Below are experts of layer 5 (counted from 0) of a mixture-of-experts language model. Rows are named router (the router's row for the expert), up (a neuron's input weights, with its number), down (a neuron's output weights, with its number) and show model dimensions 448-511. Each number is 128 + 24 x the weight over its row's rms, rounded and kept within 0 to 255. Numbers have three digits each.
After each expert's rows: "raises" lists some tokens whose logits its average output raises strongly, later layers aside; "comes after" lists some tokens at least twice as common just before its tokens as in all text. This comes from a sample of Wikipedia text that the model never trained on. Tokens count by the router's weight.

# expert 8
router:155122151101119120116148130140095118175104134124136139112106161117091060061096090114137156118167127098111091131095152114136131142160104166086158159131159104096146146144119113094089141115108133
up0:170096128123166118135118110134125105139153150120140154133167162108097136100108116137121115124127121108116120107149159139140124138135118131150169116171147133075091135144163094128137119121096122
down0:158092074140126077095123121140149168115128149116123126139152131098141155118110146122102106119090130109120148128133090123131143166102116140128156131151142161090125094134177150105119133125144161
up1:129131171157138111106161127097108141122147126133155114150144163141104088094159117111146146131166123137147116116101152107111096143130152131113106092162144176157152101144153113100133167118110085
down1:117155171132171157153154115101156159159082077106161118121106130143130134147176106096118157087124118128128097111105125135165154112085131154125103143161156132134154094134139146151129136143160113
up2:145117107102118152107138117158090135132086138131133102081129144151154135104161103121145168144157111129088118086121104132124169100141144086141129166112132093113166114102131102156075114131129121
down2:127118137098108126112118111092132128097138190114114129145183133106146152148146144088148105101110135118100151129118126085135111168138142073097126151143141135090085089103159124099145118162167122
up3:135138152135157109129103194112115117153180131139097101147140103127124102125136170129092136148104117145144104109118128197110097125128107092131126106143096163091133134124145140128149124093145139
down3:169112109147118133191093146104127143111158155146115110111117169104107112112132114163108129137118096151119130155161090135130144101120115081137139123108127132165143130124140127125097159135078138
up4:192185089142179123151132138112114138151158089087169129135155067112136106135112127134088121165105119087109143167129151161141148117142084138106125143061131087149148169128118128134110138142152151
down4:127150130075139114126142103132151145150126138137105090126132144104144155130110197159103160115133162127125139061108140137104161137101140122133134130150138157114139092120123105130135120157146151
up5:127110105093146139113139097153090122132109089112116096145124134165105077107167168095125099143171122133119113122138127149106111079130107157152125144154125163149168147060132156125094135122128153
down5:147180137132112123073103123135125138097105141069116086122133170174103121124121140110135124101127106131123134133128113142162119155130137066125140107145111164107095142139176149147123109141135119
up6:147128087111076103131158149149138101138112155123126131152129130137113115109133092127118147140126099095118096103126104126128127171175115148102105145095170136104090170111154134084103171118104153
down6:139117147120106117095139149154144156117123098138158146148111145096110124118146126132149130146153160157157148128100118122096129103091074148100165128093121117125143156104127118137098140153134136
up7:119134171151124160127172174153136106123124122092137119093142112075144154137136112093128116086111098096146133115122109145107168163148124174127092079142099152154121133177124127118141128119104114
down7:121141124115107094155164112169120134140128152158130129162141137175111123118135170151111134131146119138115179111163142142153101117133129122138152120113194115092127117144148130089102094156144135
up8:167133109121122131122143127131118133162081115082123141121146144121119077082121169119104169130112102155158122138114149154153120132172131106100159107128122110089181158149150108123068116158145164
down8:128131124143115123096146141159107160117136105116136116113103136141090168111108151137145090127152156127099116144105086155141102130139123139125094117149146146100144082139134156144122139129136158
up9:113104115120155166148139176158086106154112087140119141142123069131109107117135129091107129170142138143176123098148088134145111123171088119110134134156086160121110101141174112095135131101093088
down9:200186105180128178095150126122113120115130174114110124156109143142131138082104140095097128113112113119117167147114141119156131135156125086145181157163127117149099102162135149124102101152125137
up10:137116140128156163103119083117147131141156086130137167113131135102177127109103128132151135141115137143106131148067130103138128102190081165096111094122105150147109170125142137089117134068133172
down10:112095152192096087165091104156097138160141168116105101168126160113103115139132148140150154079100138133154135167136156153145152180123136110113130114124119100111124143130137139091109067163151141
up11:134151109119166120185139164122133102125151150127160116107126148134127142134137090173108175091131134121135108114118132098084153164133105138182152148123146140106149122112132125147101141136156127
down11:131137152075114133109088150106128117137132149109095155130109097121151133151113127099171103118127172184144163113144135122107082130132128079159115121112104165151138150108078119147152115147105163
up12:142095108129128120108134141086145130164115130141160147155130118140128149117146071144121117113140155100101119163105140118068101130126132149155101134129140152120161166116133121108128117089146160
down12:135168152131154147131182131092136139131109125083093092107088140126159112079118132153152127095113146121107155092155142130149144112111111154108163088131147158154139159157107088125119101105140128
up13:148103156081146109134157164124135114138132134135156149171135120152132132129151100111101128159130095130136156086154112118103116142138124128112156114100078130147124097125170150076103117131114133
down13:143148112120117140159132143111112140130158104055161085110120110129105143185063150175119124178142125137133184094124150132177131149129108134148128137128135130169180114143127105171104114173116150
up14:118126160090115124112125119134139089175130082146132163081096124079119154089162135159109129128135086096092137149144125096128150134161161165159118106141102133127120100150139126138149119120120102
down14:110139143129108155144124151187166144149138132137145145129117116135157124133161115099138141128111105113129125113114101155149140140113176146120100097157111129096172142116129118124158168131124132
up15:139091136106145130119085085111084094142142124104093118119112128094109137142129141103098127148157154087097106177135120163087125144138111185120128129138131096092176151133100139144144095129108158
down15:127120124134092139108092128138052093124142109078122101146142130104118164119120124116123141149128116130127164130079140128136164136125128147161132092089128146102131135109117132156144133125068157
raises: ",", "\n", "-", " ", ".", "1"
comes after: " D", " F", "\n", " W", "| ", "D"

# expert 19
router:142116108129139156147157134142117102118095103150151135069101109116094085142142092156140129132152125069134111158122101151090134143153110138121124155104160109132157170150164147103115167114133142
up0:107113135119177137155111109162120125135114113173123125132091121156130143125129092101147122143088116121120135147131118158095127112062123134145153133101128122090149136131144125183109186167141123
down0:094059110095152156146100111152129053102081157085150131143175095155122128141125132138151111135121094109190163146106113128123124133143124127084089152124152143151127123086139115133134127138102107
up1:119139081131145108100124164097077131158160152174132104145093144113135115124155155134129129125130117093153160159111119149121169148128128177124123123129121147152155131134169134129152133088146119
down1:137127131157105116110108132165143098148130160089127139130134151107126143137128157143116152116116129104190167144119151140113099096173138114075081126133129110108137120141142132080110153140109141
up2:134144165141143090120119130110103119119158089120153116112119051122139121130127149148130141128169087132081148125147105156142125124183165194124106154111115140157152134157112091139093160117151121
down2:133091109112118138152118127103119155120088134142128129141086144131156162139154091124126133131125165121112143112126124121125107133100114132119124151143149113095138129096143156137137162155126131
up3:176131097121128119112105138120157125125106127101170124108120130133152107128119092119156151126151147130129128146132152193139121124149120103115135136083171072097155136125120156164140162130106125
down3:166121178121080117150132104148133140139153145110118116132126108134149149127110116085069131133120159114091117119131129154113130163135080130140129098141138102122101104120138118107135133194143081
up4:149140119109111118155158134092108129130109103113098131089118143095148108106149106170140131191099147142124124130125163132140159153115099170104109145090084098116124110071211093094143150093140112
down4:139145156109093147133132100099109081148116112157126121132112139145153111093152153137129140121146114109114087110120121138136121132171128196149149140141114096140104105119119124132142134135081140
up5:167117143085128133127116167119144140119150112137143096109108136091134145135142135137161133120139103109105141118146121143129156119137164187130106137125150152115136119126160126143120136121119169
down5:141126116121125150119118145097120130105167115122135105148110133107123131129253134131144128117134140144116127080149091135134126124117108146106117130110143129114152125116118145119120150157125132
up6:139102119128098118093126136116105145137128145193115098127091120128168095132151152149095115139163109166105148119133107113150139133169115097150117118146124081106155103119147108112164123119140093
down6:134139139138095138106121092169156119151144167149144137125096084126157075142133088127166128147138131157165145133135111138127111126150098112107136162139119142132101075145105112120130153124149125
up7:106117112109150136128094075107094145097138163140100118107103125116110127116130135106084161092129123080117122109127137118157153120144104113133108101147172134073163145167107145121115148108137087
down7:132117121127100146076129150149130157103122152137106111122134167121126119095149106117114119098075135124124101115108167107126136097123109127134156102103135095132129104164173110159117097122109114
up8:112106091087122138135170151130129151161135152157109123125119195107132086108117137150108146108103107117106130147091157105145107113142122206162123081133144104074107129152133155111113132126160132
down8:124159151117122137112148149104106137165108138121121130133091137135168145102099115133135115119086139131168110133133135127160122132135138123175103164143119145111116118140134098157126169156141150
up9:134111086080129082154169128087153135150161125125110147099134121143123090154125096126179071113122192113082142129130099138107117141168143152143109150177144093139179127102155150132134149135139112
down9:125095143125154094157109130101112128087139140143098111123142136181170159140122135140132151125121115156118115118111139129142127168129121095122146105112127107131086145124109200139139140189182091
up10:102118142164141118106124117082101156133106153127121077120142112130141100109147141117135137106137138131154141156119111109138119081148144114143095107120121082117128126126177147153127145101111140
down10:112129154139122078116110145134098073132151128133145157112131128112142125137127129111149114103142111137130101141117126126083137136099140139109093116131105120127116118104153102123164096131118152
up11:124135079122127099117126170137149129121139093124140160116137166118103143141151136184155164098071192106127110174129138127123154130158149150133130165110143110143088155107133123125143158067135136
down11:187116116136126085098135145146104110118116136152132152125134131142105172135104117131142120083143083133099153129116137124132104107137131098107123103156081168082142108138130103079110112147090097
up12:079096116148090119126143151109130116149125119140143134106081134120154082143103174100133117093153134131104116136138111120150095125133125128112111126184189129092108095140092119126078119131151151
down12:145101108109128147122105098138117136093102145131137130133108136138159138146150083119122143125100137150120155098160125161119107156133137133125122131094081111100138131113126130141168165144132116
up13:124083098134124115162093143067121078140151126122096123129121078142092130147156108129156098137097140107125122121163127173111164135164152202160115132075115138135125161124112115148115151151130124
down13:122140132114122136122155110107139156093163098106128150111118171100146147136205181158150154127134106118122113129158088105114154163109136082117119119144132166155163140133128128089122173142134104
up14:096144137133164139154162156127126102105136139119114085110142160142134169119137120094087112122167126089136125147167144135123151148164109147108108139148132118136113168172123141098092115105112139
down14:090094091133164101127143152186090189144123138079112145124111118152177155099114183114137126124114143141139154146109125119126112132160141101178133107150130127100122124156161148128170136139119121
up15:054136109108163086173101155120102103120113114146083141096127127160124116156139117118123179141168176107088112117154143124124154112127100133112148101123139084103133158180129144078099127132140140
down15:128118093139205146122125114129132102125119135128114096136124123120120111179123119081134157171099102130122127102111118131123140123170152115140109107126140133141114145111142152107138143126114134
raises: "===", "The", "-", "\"", "In", "|"
comes after: " |", ".", " |  |", "==", "\n\n", "==="

# expert 24
router:122106134125134114124165136137156113122126111110123085131106125129089146125071142121145106109155151161146099125123186141064127081156112167157123147139110138115179122114102154109112148104135138
up0:120164104152133156156093165161115122133105149117174140113123119080140121128138103122144148119132096092146129190148108160117149129111146122104113121107149147129136138112133155135115148174081151
down0:123127132109136120132125126143109148116092123143151132112145129164108121104131108116135119112144108162150089153137105128120112119144146172117179112140153154145123106110142145133126097110164118
up1:139134080119159099127080132121127109118128115107138113123117115124149137126135138092122161104150139119083098153126141141132162146081107092108117146138111117071130136133097112102141122128135121
down1:142118171106082101116166130137117115111114126139130123097116149141127124102124126130113117153134141124110145116160146153129122166120115143091110120101098175128156124127134160098088116099146139
up2:103095091148110156160095132113157099128133151122114135133091119154091105089139097156142133097096168155152158133141141138113128135124151180106142129097118096156157130105138115171119171122143123
down2:115148131156114110124148131113121144126109135171075146184112162132120131124120143151127134153115134101156104119106125119159104161089089125101146130146164116140137103126127076114127137138146173
up3:143149124123096110075146142120159130122146134117120122132121110153084125117141172124142119141165155142163140107108107183130093120109127173158128113208126135150148174159139110131152171115119139
down3:169170172157117081149129137170170129112100103115175164093112150134114157136133146151084104125133154100107130137114098132097106102096128106108137149147106122077142110156160120147116122144127171
up4:100134143091156144108162128159150106143102175102142175142122114095181111155160152137140156122141119134095130134163134122120147135154110108123101112125117123135123127139143124145093166126155105
down4:114162149132133084106167106110133099114103113150093155156160093142118172136126119130146147132158175134125166133131143135111149115169147131114123116106142108153139087142078091139163153113116092
up5:121115124088108140159125118191134136177134159114140077134119098109114147099149155096116139110137120140150132127105111140162101112140162124148101125109101121146135161118141169146142148097113111
down5:118128119086164128130089128073167147115094109079127137092129141130119080113136133163160133136122155153126169147155115097134101112120090158155145147124128125098100171098153116164152097152108135
up6:147122115141137108140148147124145161145165143117111167076157140163109108101112087121136118141098122110077108136119090158059143162154107198146109085150131097109141145112133125089136169108094157
down6:113142133108137067099156120137104091102176123120119111129108155110084145127128120167105105116138159133128105151145087078145147096180124148116175075115093140181126128112107157063110136126135142
up7:100172133130173135107127139147144114114135104121142161123128083111140088160095122133081144134145149090120165110111100106116140163138142133148135126139115109124138153147166152117137151092132117
down7:138130149106148120155059116141139119130167099124153151152118196170123127158167141151115122168116146077108136138120117139107134134114141117126154152134129067120124124100073153204111132118126123
up8:142138139136123147157120157139113142103152106098148099137114133117163101106126129141182127149133093129128136163145128119100119149106154154106090132111121133108107134126113125138106127111083130
down8:145130121161106127118124128132158145117156174117127144088091122142156098101089098110106119134116103167121120116118117133154163141130169120161095153141124102144132125137126141145147131121138157
up9:130147143134153128164142117163094134156143109148129116094113101187092108134101132131170159141147163138152128102112156109148103157140091110130163140144092125122135114145144130145142146134101148
down9:149119131105107134146112143107124143125102105117135129087117120149142171120114162119160131123165103129117135110172124122124114131105155182118067070108146116129103149134125122102126121146136118
up10:120172112111133131146145129160139113157161106143141147115113114132143107115121143164109172147075110106115114135141181130128126131156146148147149122156118083113134102136136161120122129107142109
down10:131111113161130170117102121146119136123094089132113093116110114139145145096135105072155093099091123145116147124124123135145116104105185143141152147124116148159127095134152170115193117106129137
up11:147137094103123159152114121137150140120133120102126141110098152116126120118123101097121121134159098098181117125099116163132103099122144136115127149100144076168168149140113142158137167130102131
down11:134102150116155085124179124149137124119129166174097101112136108155126107143104144122104149119120106123111123114131093118168161117099119142132104145138109135119125120110157152118097129159147089
up12:127193152151092148121158138123117155130126115181134098089092160115114140100166112133153148103149117141106126150109095132116128091165116148144120127089148169124153089132120117104072128126167137
down12:154130147126097122086103140118179124096153133137129168165079093137136110113125144139164102140126150181147142136145111110139144129120120115137121150097144059103131146149110115153111140106151139
up13:119162075130197168143116120128118092143144114103158134111170170153117130153139136118111139165103130096149151106088176155129124098114128123098111149144135126140127183125137167103135140095107159
down13:113126131171124109192126095131117123169089120118135127102143132119105127126109150114126168081104133113120134126092138114105133130162166121102117095132104088141130132180127164125117129135090114
up14:117137140104170156168124126121118072166079104151174144091138157133094113163116116115138161173127130161107116105098110123092149154170100136168126117116147147100161173117163135171124131123117140
down14:132142147092129102143122092113135136114144089142097091141146117133138156116161110164123122109149108166133116133160144113141124108143127109129127109075103144152129138056122150101146089175156117
up15:117156150147164122130100170078126129088141124094097129133159135134138109118162163133094111150168158133118104140117104158094091118127131098143164135155116114138155146101168158154133144076131131
down15:155100144100149136152124087138146136096151128161124162108069120142107150150143133134151139108056103098108124132110176140170137147132149123170149112122169125168141110148142104169115139119158140
raises: "2", "–", "5", "3"
comes after: ", ", " in ", " (", "–", "| ", "- "

# expert 7
router:127133120104159144149159131157129112174091123152104139100128128111077119111116160148135147122132128121134112162120128120121133151154088143168127156155168112117126187109165185170124135101097132
up0:113121142105139142132127112155141109131098138163083111144085118139123122159155102106128150125155170109125136099142130099090103112113132131136144129112115127146128119137144151142133120135111141
down0:147161126159105109112123110083127138129140142113125142151125157167115163128153089102126095131109137112143126138155114094160134128102153127189142120151117137116126150089156097117126112114144134
up1:187083141119124143115165193139089183097078118123098099132123139111149106175139140141160133120101162160136102138086140126132099115128154092071121124149134117144129108090162120128134147111145089
down1:120114169128132143147109110127134133150116117146156123139162147129149114111118142150104170139109183091143134141133134116105131132130132107092128127146173137095102114118140154135156106107151136
up2:124119162150114125116133109148121107142144163168119134159122134177130112140127130093118148160166157092144128111145132141131127171158115144179131149175123124119109122096106122171148175137137126
down2:155108122162080123136096132165124090093112126122090131120138129141094189122169137141159146101133137115158145137127118102135127117137143116131182197116107125113070122128113113125117140115097096
up3:119097142116129124171130134152117131102146154161130081154068129114123135153156128113155137145146143136145052133165141134116094133099177141149093150128157129109141119167101113094140117097142156
down3:133156167110136164110091137129127079125120143158096099178145125103141122124143122170141156167110144151178181153086120125107079098144155097080122129125128116149157156197080094126111097145143131
up4:149177109157147093117144176131133127067132149115135121122102115148134118076122112116126131120142140137114156151167107088132158094109148146068124159160116101140145119096083154130134131160124114
down4:138122139101102148120123120117104100137123105135095123168135166121124101136123093106110144155133117138162154111120152137114114122143090135121137126140106170109141147128153147168161193128157125
up5:146158082108148130118126122105108129140164128083138143146117114158163132132137085122156169109145152110159142166148126165092139111113147170129104125117159142153131155098158150121130109149137146
down5:055137109157145133096112148170141108126129161130126131113153125112134147115129146129093136134110117144152172105102139108122101141095150121126123121085128102135123119159166074121152131156125107
up6:097125119159108139133129169103091127142113160162127142168146127112133127062102124134103159089145150106119117161123151139086104168144149158110106113110175128095112119190116121090151081125149125
down6:127113121101118145115136108101172158104110080148132140132110093147118123117158158090119126137124095108154122121172131104140111091071127164130113132137156133133109121109133142137135117190174123
up7:180103131135111159127088139120133097134078157105102143161136155127099131122145106114165137139159127114138143165103115158147121155106098094116165137129176157119133103119172112156112129145089124
down7:113119129155144143122105087135159103093089167154158108140099177166125110093122105118094155147118118111109109112117131118172127079100095107114124121138191101140154118125117150143109138103145116
up8:123160104099097149141126131130115086143153151154119091172129113101113075092150156132131110129160150118165102129142128120141101125139097120077112156174110130175140158100142107158156123133119145
down8:110127086124126112127118127142111115133128119208090122145162139116174128087072114155042148098113170138114146153079121145134155143152082144144099144173151117168109105145168147140182145109132119
up9:185103139125144146129145117134128106140067091098124169136088157153117116108097120089109139129160123123152094099101118130128123177113135088126138135128148110120118159101155129143098136153099135
down9:121115147125134121113126177126066156116188124074133135147156165145112115107152171132120092109121151114129120133142116101141091136122158099160112119131124124109151087162105144110139143143145107
up10:152178156144102125109100127102100120108090152102124117110129137123092110149110111162125132099188108120098153114107165117090082141106127130112115125146102162138138105152136147135143111107151084
down10:121122106150105141134123104079158108121153106173134092155164120156120131099116142147156088128095152118101128151098124099137146113155079139114142156154135119141116144133140077148115064166166131
up11:147162122118156141141135117109115114120132149150078096089091141131105086108147126143153173122082081129108134118093159133149148092176116117106104153124155124148134166126126111136136124112110114
down11:160132088142084134097125151118200129130135130117119136140186107117135172115124161086105128128117127181115108137097144106153104115155122140117105158103133139130139154153136091119135093141146164
up12:113133133180128106094124126091093148131107145118086095126116167149140105072143145153070139097143145109097148181148125127123077166115114122166141100101148138126101102154132127177147115126121152
down12:127141137126147146139180106150106114146151102133104118111138134104185116137151168119122108130133130102166134067127121155169124132124145106121120113138141124170126105110171137112108145098122136
up13:114133146109151109130143123112097081128133125154123104138091122111118118141164143125132165119155146116073100154125129132143125125119093101128112145190115104165131098148141109139171122148130102
down13:131137109133141154123212110162113128160145149092146126141158161155075083133133112141181128128102079159137152139125106144096086115137111105143110126105106115131103162156177132124141143111110108
up14:118117094129147112124133179129163137109116113170098143149092109153117127132147113124063120150170144095146133147127099145115149165126097109095164117145139064142128157122147099115109096163126107
down14:146110102124131171062176127142119117141100140123115098149066138149147108115147143118171136103096136112107138126120164169141151109123133081108135146152125170123144082094109145130108151132144107
up15:110155107125154116147156125122169110132119152136102118109122107123091105070125131142103141122109135099114080130126132103147132091090082119134130154135118109163135146117089134134140132142137097
down15:149136133094092092113133137095105130121071127133135154187131104137167186160104145076163100123142166107106129106122123136098150160171152111155106111143119144148141134137123122141124151109124137
raises: " (", "\n", " "
comes after: " | ", "| ", "; ", " ", ") | ", " |  | "

# expert 2
router:137099102111094151163098153166113114147092140133107148099119101136141121143101109155166123142144127140138145156102172163093113094193127125122080109129134137141147161075146116130066117143139147
up0:078160140122126092105163191123122121121133110156112109096133110097129102134142178136151141127127155105122128153082125086145134121101150136114140140153154100126092179151118098093109166133168085
down0:146131138119123074146147068152112131126128100080140120096187145102143157148112117147095148173091135116132148118158152107159150121175188091089165126111105121137155130101142155129141101146142101
up1:145138126099127169156126161139118094110167118140156116089116125063136096118122118187148161101061113106121110149104144133154107120124128097130108127105189120124100157165112118128097133113082139
down1:146136142136124078148140103142146100129088170119102107089116185084119144156129100146131131122129117104104122129096134141122129133076112123110146162178142127113107139146172108110132086149114100
up2:166145147120158138104114126132142113107141134144113112126104144149162139158120145157137115102157096111084138114105102134110152142127125146139095129129134181128162138160131127168113143138121147
down2:109120124130083140108110121102163123152123133129159099072125182109137144141153134083128142097118109125151154117121080125147118149158091129120111090117132140168157135138165151087102134125165172
up3:154138138158180137144112175156133135151137135164132101132113111162129107147124111127134098147169153162118125145121127105146121085111149160136099158161140162136150154118153135138112184110150125
down3:137074106121097158088187099112160156137144140111122129115117110108121085068086119096160107148164122122155115166140127106124122155146148136099106149159080120108141131161165143135126137134118132
up4:155114128118137123170117124126101142130100102100163124160149131149127131168120086122147092177107165118098135147095091146074105144105128147158143151089172095142122128105116154185127151119130128
down4:061147125140105093129126097125149173100138145161137144111103149148138143136141133129124150122135132163112111107130144114199140140153122174136125105159142158094132143090135138140111108100144149
up5:153156135130114113098134104086131114114148156126142184127107123090138107101093142195107116134126102128135153123092133148138102105181152126150161093126136169102138134126156143155106130150115123
down5:119132138136125160095113167122121148152137129116128116173077118107122112158124159134116079176104126136171118113115154117141088115096103102106146133136140148147136149123112138153091155132123148
up6:115089155112137145105135094124125154106111127143117105165152142151116138105113112161136140093126157125115071130169160145144167113132122114182131130101167145114110155095133117161092091161108115
down6:136121123153104129106122164119105151182116177123148109108144102158117105136148132110139086132066141118108111137140114104127113120163151124129119142123111138126102092144133120130160112155118145
up7:151164147118102111131139162122142125159110154112083094121077117102132123142132154186145156119150094106129156148119099100113146136164131130110164108162074119148127141104063117106114121114158121
down7:140143137077130107113118114140093122144158142077160111117121172076122150095148140130100117106183134138160145109141109116119177141153101085133135119119135139124135115089133167134123134119166149
up8:151170165112151151137156127151149122113152121170080145085093137151094087130121115150153152117169149118091149089100136093105114105151151141108125130158129111126154193150158091145119176095148113
down8:130118124149115119076160097104140158092118117093131130172174143120126153090139146142117123162110091135161146120121107117124111096162077101067104156111130144119143120105117137113118135119112087
up9:140126118070161109126146126083113091123170154145168156105079157111152124157134119147133114104152138115086125144095113117119082091082140151084160117129092096066134141100134124199134098101078095
down9:133116152051154128100116141150133146116120133100118121077114130118168097136117152124132119120142135131105111104160163174152147130140141113122149154145141111126156148126113091101124145165126133
up10:118110133142122122094157119108104107095143071148096113121120118131158130103141177142109111125125151166062109122128164109126155130185140108137079087113078112123120105173143138137135135085144158
down10:112143133166117144159087122101110089141142146139078119136142093127142124103126093124136106135101148123158105152106159127125115138097143149132104121114123104124105145123082138146141083143117125
up11:111156133171140145138139124139114148134141126114127154097127149083135139094142150079112149116110115137122121121110116170105138120119127161125131146163145150146163126126101138145134159119132069
down11:091085115117104159132094148133141105112117098102179114153172157132139103129122120090097124160066118146167152122157087134125140153137078102119140128101118101164104151089136182111106154113104094
up12:155090115085142158124143154122135124136130154129125158164133109131153139126121121124151056136139194169138157146130108100112140142140103154146140144151165090154134134129148137146117138121154112
down12:101146126132145147124134153127099149129132117159100116163112166174123113077144141094112165132135131088119105180110141159140151108116155135097147150118097120099172116137097161144115139104161099
up13:130130136119118141109103146110139088120116142112125141114152130136129118096142151153123121134159125131131127128084140120131117103066132114113171165148168164122093152128149165134151136149101185
down13:153127181136131138124139138135129127109154098127162161137150111152093092106153153116076139172082152140114150136127143142138158129069128116102127127125169101121128127176132107124116151090128106
up14:167106129134123110165103119121111109152130128118121154127152117189136121143171124153122153102163088119128111151142132136125086093142103092160145149119101171143156153143094096094150147146127163
down14:153149118141106134126135098134122134122126106114089134122147112112113167137158135155128149164100143150105127082119113110146117067143132155108097150135091126118088128122141133077144141122134134
up15:118149133133135118077158132135151107116088091115098116132094161156138101139119121138148145142157085136111122130128146129121119115138131121172140162114125109110113123179134140157121119110132070
down15:101129152125152126132139090172131125116158146130150137112113101123108145120144087159129192168147146161158089124148121159140118146145132093124164169121140124094112163118174107107103114114152105
raises: " ", "2", "1", ";"
comes after: "\n", ")", "1", " |", " =", "==See also=="

# expert 30
router:088116139123104105166141134104134150149101172079091113103105150106114110113080124121146141122136157095169104147093156114084142159154091160160098128111137159068103118150156159119116111148118150
up0:119108076086127158145083127138164096131125149097110093092115112122110106085103137178140145114171117109125106081110149120109148107145109108117116146111120139138124159122144111123114140117166144
down0:112140157152176064140136156094109152156154061149100093124146153133147126123112138129083109156130152135134108163121134116112102116136114137101126102138116124112155122102149144161169112093105129
up1:119125137165121102152106120137137148149134091127128084119124138073125109108089126108132111170091143134110108144121123127097151133106095099142145138153153123139169125133153130101147166143106127
down1:112127124141081178134107104095085095152137150106108091107120110119133143155172132119119129137126078145140172098134116097134103155160120160111135110093099153122124109126119119144114070124125146
up2:138078136110160094104120103142087134146164077165128151127117147136099105111128101129112153091093148109086133159162100139139117156144148107158134122086149112114157109113121137134154150111149136
down2:095167105138123135153149143134157131138114131121124104156155115139117129116136131142124137078127106121191150149171163082147089103121126164170125120144160185155119066130118137085123097139145156
up3:102114129164150130147100155199137095153102097174104165104125137108087160090141132171143123169131110086152107169117101086144127084138100125130153109084119127138172128133122121107126130114152116
down3:127142141127107115135135108103158169150115191087105104134101114105122176130082133136126097139114086100130120124121127106139143113145108149138135149112149184117084132124148089119119121117147166
up4:113084134143123148145108133170153123132087124185120123135113112091132129142103127139096110162139074152139125105119141115158120130142137129116120128134146083076123098126128138108135111122187128
down4:155136076105103092140133127072125127099110139095095117104174186136134108090163128129123129135154102112130107112130114159142094131132079090114074118171140134133121159151113139116145112137119116
up5:116125174137095119078140158128139066117120111160141192123131105135095115142063112149129150087156137148141133134145112157121112097121124079113144121140126162155115123118122102144167140134112170
down5:117149097120159130184076136118118145089139139149118084107138111158153156144146104146141155149088141135100090132141139097133182131110137117132119156154110199099128085114132135118113145138122166
up6:164075169128135101139113134114148165118098165181147087146099131165133154095136124172132184128138128141137134154139127092125109145131134109158140151145157158106154153125155119169117165126120129
down6:179137127156140157139112161128116145155118121107141119120107130144112096098091141124117189170098142125131119175124108134081141076144172089143129114116141152095114140144086155160077147109145105
up7:111130110128139123166133138133116112150146107165125115113073126123133109166103118137150089106175108119125117149121108103143124137141108111128117090108112134148126125157149143156117150116129112
down7:132147161169119169138155075133168139114093165116109097153129117098174123120110092098110130140094093077076158081149138137149136121122137111108146125130132159144120132096136164127168118132101118
up8:097065078124092111107131101105128094145160149130116119153107117091082156114126106157109149115108137145111120120108143124137120103106120204098137080063121125121155134105140122114118131122171135
down8:106153131146153097111138131137138147114134115154110135113129132093162157155134141100120151140142087097131165045139106067121125153112090172146167142156134150116122131135163142143128121140121136
up9:146074109107106156132158112114158097103096133108183102124130165166133185062133144123123134088168103100167164141119152122120102146126141158125076095148160118137102117128167118148146129173144131
down9:137126176158119115152125154136136140133127138149166094142106098096110094140097151141171136159136139128132120188084098074156130135136147112137090120111115109134147130153116141130143096121132107
up10:151105082093153120109114108131160134114104123112145138111114106141107151141089140120114072146151165128158098139144164120141131118122127142121125130128133121116127130108153132083112122153166082
down10:119120175131170135113147087157158139160131132136129162105102121103102156136131095145154123153127145138134163149086126147097163129101118135155148152144133107141125146130102087136117110128134123
up11:115110160104109134091120097127105105148138132138096136100133110130127146140132134145125086116149111131117144152131188097130139159140128140158137121161119134104133138116100107120151146115158114
down11:152122107160133121155123107126160100117110145115135131124105121151111103129147130175130124136085118116148126109137133117112118129115122173090142154156120159118152110085144114094107107084164084
up12:098120112149111147117145113087137131138142182100143125145114117103134152127117156128141134125156126141143145123087151126067109103141109186169162102132128142109109147115163129134123107151131142
down12:144148156117133128131148126154125123112141123141135116170152151130126076095132101086086122136104150107187112146160132124144155139131160107126101161155144081127169121125147117128132132104104145
up13:109106169122129132160117146124101085139113172118148097129124099126117165129130143172120080156111153153103142134159152137149119147139146163131103107111117126132151110131100110132080127155101143
down13:117129099127137120172106098139116189117139163162122075125145104148148095158128127086156134112088126106137154152110132085146103111151109120105152149105123171116076138083136107129128141117137133
up14:151114100146116129132137116127172128111120093109114118128094106123141140180086157144080100183147078139143136128103171143156107114142150112123096164147155146151099168152111125171113162072142126
down14:142119081167094115085104086127136090129139116130114116105119128142108083068154111162134129159116135125135119152104127095108134146103101184147096105179118143154109130142175117104124124122119115
up15:137098134127128114123102115123125131123105110134087136158138102154161118159157094122142130132131146064132132122128151145138113087135160098154142141107134098119153162133178162153105120113119115
down15:126148147152134135089126067122126127109133132138156139134132153169134088124134122185156144126151104163120142101127137143099125137136114130121170104101145116117142102087101103137083156105112127
raises: "\n", "\n\n", " "
comes after: "1", "2", ",", "7", "5", " of the"